From a checkpoint of a small mixture-of-experts model trained on Wikipedia.
Size: 14 layers, width 256, vocabulary 4096, 71.4M parameters.
Experts: 64 SwiGLU neurons an expert, 4 picks a token.
Training: a variant of SOAP for the experts, 322M tokens.
Below are experts of layer 9 (counted from 0) of a mixture-of-experts language model. Rows are named router (the router's row for the expert) and show model dimensions 0-255. Each number is 128 + 32 x the weight over its row's rms, rounded and kept within 0 to 255.
After each expert's rows: "gets" lists some tokens that make up at least twice as much of what it gets as of all text. This comes from a sample of Wikipedia text that the model never trained on. Tokens count by the router's weight.

# expert 51
router [121 119  98 162 169 138 185 119 145 130  85 135 129 136  93 151 150 120 125 129 147  91 193 104 174 181 102 127 126  74 121 216 111 124 157 184 149  97 123 158 160 101 116 101 150 172 134 161  95  64 145 128  89 121  90 135 127 122 120 124  85  83 153 163 117 100 104 137 122 115 159 150 107 132  93 134  95  78  97 137 101 134 131 174 199 136  92  64 156 151  65 114 123 188 136 164  85 136 145 137 135  73  83  85 167 168 122 112 143 108 139 111  80 119  80 179  67 135 127 216 130 192 124 111 148 137  87 119 169  99  70 109 106  79 143 121 136 126 116 109 149  72 138 112 110 135 131 192 112 103  84 156 135 137 161 111 160 143  88 147 110 119 168 141 147 133 130 148 156 109 116 122  88 112 144  86  83 136 184  56 114  83 111 167 134  32 147 127 109 132 153  81 121 104 128 152 144 122 127 140 138 113  51 137 166 142  68 126 138 124  76 167 113  74 166 165 182  94 164 139  99 170 143 166 162 145 122  74 179 157 182  74 127 164 154  89  90 141 142 147  81 132 189 111 131 140 132 131 120 153 129  99  98 171 144  82]
gets: " in", " for", " on", "\"", ")", " at"

# expert 26
router [161 137 148  98 139  90 177 137 129 158 123 105 164  80 129 157 107 154 130 112  76 144 119  92 132  78 161 127 132 111  81 122  88  90 116 118 153 189 126 188 117 127 128 171 176 128  97 130 157 150 154  71 111 118 144 158 129 114 113 193 134 123 119  85 144  92 116 118  85 159 120 100 146 171 157 144 130 183 126 145  83 136 121 115 155  58 110  77 113 144 100 111  94 177 130 110 140 186 122 131 135 151 137 147 108 107 166 148 131 171 125 136 118  84 144 126 103 139  94 151 151 147 129  96 125 139 178 190  87  79 126 121 184 143 101 138 199 148  74  93 120 106  81 145 148 137 146 162 140 120  97 131 170 118  87 128 118 121 152 151 157 115 133 118  99  76 144 143 155  80 182 152 118  68 199  56 121 165  91  75  83 148 186 159  94 163 164 122 142 170  94 138 133 175 166 145 170 190 148 149  89  56 133 162 215 139 232 123 165 129 116  90 100 146 101  65  96 129 133 119  74 183 205 114 107 102 137 131 129 119 110 154 126 132 109 129  50 114 102  92  97 141 111 100  77 101 142 169 158 153 119 122 112  78  80 128]
gets: " that", "ed", " which", " had", " has", " who"

# expert 4
router [194  94 114 185 198 130  44 189  69 111  89  75 113 117 161 136 127  91 129 109 108 101 179 147  95 147 109 126  72 121  93 147 126 120 152 186 103 128 121 109 155 164 140 100 161 103 125 126 143  99 156 148 130 182 141 122 113  72 135 219 166  64 156 191 181 145 164 137 124  93 114 121 176 155  99 118  98  71  95 179 106 123  98 144 154 146 117 134 114 110 196 174 107 133 114 111 110  87  97 112 132 166 205 114 127 127 104  93  64  94 105 154 114 133 122 139 145 150 133 109 110 107 111 121  48  90 213 153 128  78 125 164 118 130 143 122 191 158  97 118 130 138 154 114  94 188 169 134 111 155 117 126 156  87 126 129 139  87 132 131 100 115 131  96 139  80 180 141 128 106 127 111 106 146  71 103  82 125 125 149 133 144  95 107 165 142 118  65  70 127  51 135 119 141  96 167 135 118 129 114 159 144 105 134 133 140 108 142  94  88  92 103  91  94 148 169 132 144  46  73 147 113 138 144  60 174 109 104 162 143 111  92 126 114 103 119 129 132  85 164 183 148 173 175 104 107 144 134 111 135  68 111 113 102  81 129]
gets: ".", " he", " was", " as", " it", " his"

# expert 61
router [ 55  84 140 149  88 125 156 124 157 198 129  91 107 131 148  79 144 148 130 200 104  84 145 189  84 130 158 144 134 131 188 102 190  82 107  95 102  40 125 109  81  63  83 124 109 135 170 152 133 142 140 135 143  84 124  73 151 127 183 149 118 106  98 141 126 137 168 135 141  96 100 130 134  40 100  89 137 104 119 111  94 118 134 119  88 182 177 138 100 142 101  97 135 125 114 117  97 120  96 144  96 175 187 141 124 133 150 108  69 148 135  90 175 146 132  86 135 139 189 121 158  80 104 121 131 117  67 141 118 148  70 193 117 178 106 134 108 148 216 150 180  82 119 110 100 130 112 108 113 124 113 143  87 133 111 110 180 161 181 184 137 159 133 134 146 106 159 145 109 101 144 133 106 119 148 142 141 157 121 121 137 156 114  77 122 144  99 125  55  62 143 146 167 156 130 106 134  86 120 155 119 163 143 146 131 137 162 140 116 171 120 145 132  74 141  86 182 137 139 119 129  52 134  67  90 106 125 140 121 111 136 106 204 110  98 125 148 132 198  78 155  82 106 136  75 207 139 112 141 123 102 124 117 107 180 119]
gets: " and", ",", " is", " was", " as", " be"

# expert 16
router [111 141 121 163 124 101 104  76 192 155 168 107 137 160 156 142  86 128  48 141 141 170 189  45 124 109 126 136  97 134  92  81 215  91 146 156 111 115 188 104 106  99 145 122 113 107  34 118 115  92 149 142 116  50 143 106 113 126 141 130  86 143 123 152  85 176 164 123  84 136 135 166 108 114 118 113 137 161 107 146 173 114  84 112 137 182 133 163 110 164 127 100 161 117 140  90 132 102  90 128 135 115  85 134 139 104  98  74  79 114 101  93  90 119 133 156 123 105 162 142 129 121 105 126 152 157 134  94 117 167  75 131 157 160 151 135 162 117 188 108 138 105 128 103 123 156  68 100 133 146 101 186 118 147  78  83 191 130 156 108 111 147 122 165 124  98 132 139   3 112 114  99 111 125  93 133 192 155 128 204 111 146 138 129 143 135 121 146 129 162 128 136  82 133 182 106 127 107  92 197 114  74 141  85 113 150 154 143 140 183 164 135 156 115  80 219 130 164 172 102 131 103 137  88 174  97 111 136 138 120 108 174  95  85  96 113 120 119 171  93 164 133 113 143 156 154 171  93 146  87 153  57 126 154 115 110]
gets: ",", ":", "),", ";", " I", "el"

# expert 46
router [199 107  89  76 149 105 149 153 157  81 160 126 149 104 146 170  94 156 145 102  83 133  90 194 111 157 138 118 144 151  90  89  69 144 156 110 113 202 126 160 123 172 117 165 143 134 104 135 178 140 113  72 140  98 131 119 132 156 151 153 108 140 132  92 161 136  92 168 114 118 148 158  82 223 148 146 104 146 215 173 124 139 135 161 167 122 122 180 133  94 175 148 128 128 106 122 165 162 105  64 192 115 113 120 170 133 116  89 126 192 130 127  88 180  95  91 104 159 125 103 165 164  79  84 143 118 169 122  96 140 128  89 174 117  83 132 162 134 141 101 170 121 103 115 170 161 101 158 140 121 173  62 157 118 153 149 169 144 115  97 134  94  61 122 150 107 146 175 143  47 109 111  85 138 122 155 126 132  95 173  94 114  90 179  94 145 133 140 149 141 130 119 179 122  94 152 102 140  97 103  81  92 145 137 151 158  95 197 113 143 140 164 148 163  82 152 128 143  74 124 101 150 156 102 118 111 114 123 129 169 157 176 110 101 224  99 115  86 180  95 105 146 152 157 116  86 128 161  94  79  90 140 172 145 146 177]
gets: "ing", " with", " of", "ed", " to", " on"

# expert 13
router [149 162 163 139 107  82 181 101 136 116 175 171 128 154  81 142 145 141 121 173 151 119 188  96  92 153 168 101 143  84 126 133 108 155  95 150  86  94 158  95 149  88 149 120 173 185 163 138 160  92 131 100 129 154 127 119 123 140 126  74 178 120 170 116 125 103 151 135 115 162  80 161 127  97 110  89 109 144  99 113 113 140 101 135  82 146 171  98 111 181 192 175 148 140  94 121 126 168 206 161 108  68 122 118 139 131  92 184 150 101  99  79 131  99 135 116 137 100  54 135 164 178 133 153 193  86 138 148  92  89 160  85 157 149 148 128 118 139 141 108  97 114 122 139 151 142 132 199 121 140 159 137 128 148 161 121  88 119 122  99  98 148 127 116 143  83 185  93 128 133 171 152  80 110 173 203  86 144 112 159 122 169 151  89  65 125 156 143  97  64 166 141  77 147  68 159  88 176 168  87 111 138 142  85 110 161  88 114 116 176 120 183 163 155 129  87 130 128  65  74 167 186 126  65 113 165  99 128 139 101 116 128 156 150 135 196 138 106 118  68 105 102 125 119 162  87 116 134  66 154 132  91 119 104  98 197]
gets: " P", " F", " C", " B", " T", " St"

# expert 47
router [119 130 156 136  81  74 136 136 121 162 124  74 113  90 161 111 145 137 154 154  83  67  56 127 148 142  96  50 110  99 175 101  81 127 108 135 141 120 132 146 132  85 153 131 139 120 191 183  89  90 107 130 123 125 118 127  59  88  88 122 119 152 127 145 124 111  59 116 151 104 113 168 128 103 150 111  62 140 169 119 114 125 106 154  85 100  83  94 147 105 187 131 158 131 120  80 146 145 159 164  91 174 234 111  88 106 128 175 152 113 140 124 155 166 151 164 100 100 123 119 127  93 134 127 134  94  96 125 106 141 136  81 204 177 159 120  93 133 124 127 148 146 135 148 143 123 112 141  75 161  91 108 113 156 104 173  85 119 145 157 113 103 129 134 103 153 198 108 145 132 182 174 200 166 163 136 145 147 166 117 145  70 130 176 132  59 112  66  78  76 119 149 144 136 161 130 120  59 157 164 164 110  81 153  92 114 115  97 114  43 127 108 132 124 138 138 145  96 107  92 154  88  95 150 141 111 109 148 166 130 109 121 125 142 160 100 102 195 125  94 140  82 113  98 148 150 117 142 205 151 119  38 191 117 127 114]
gets: " to", " in", " was", " on", " from", " is"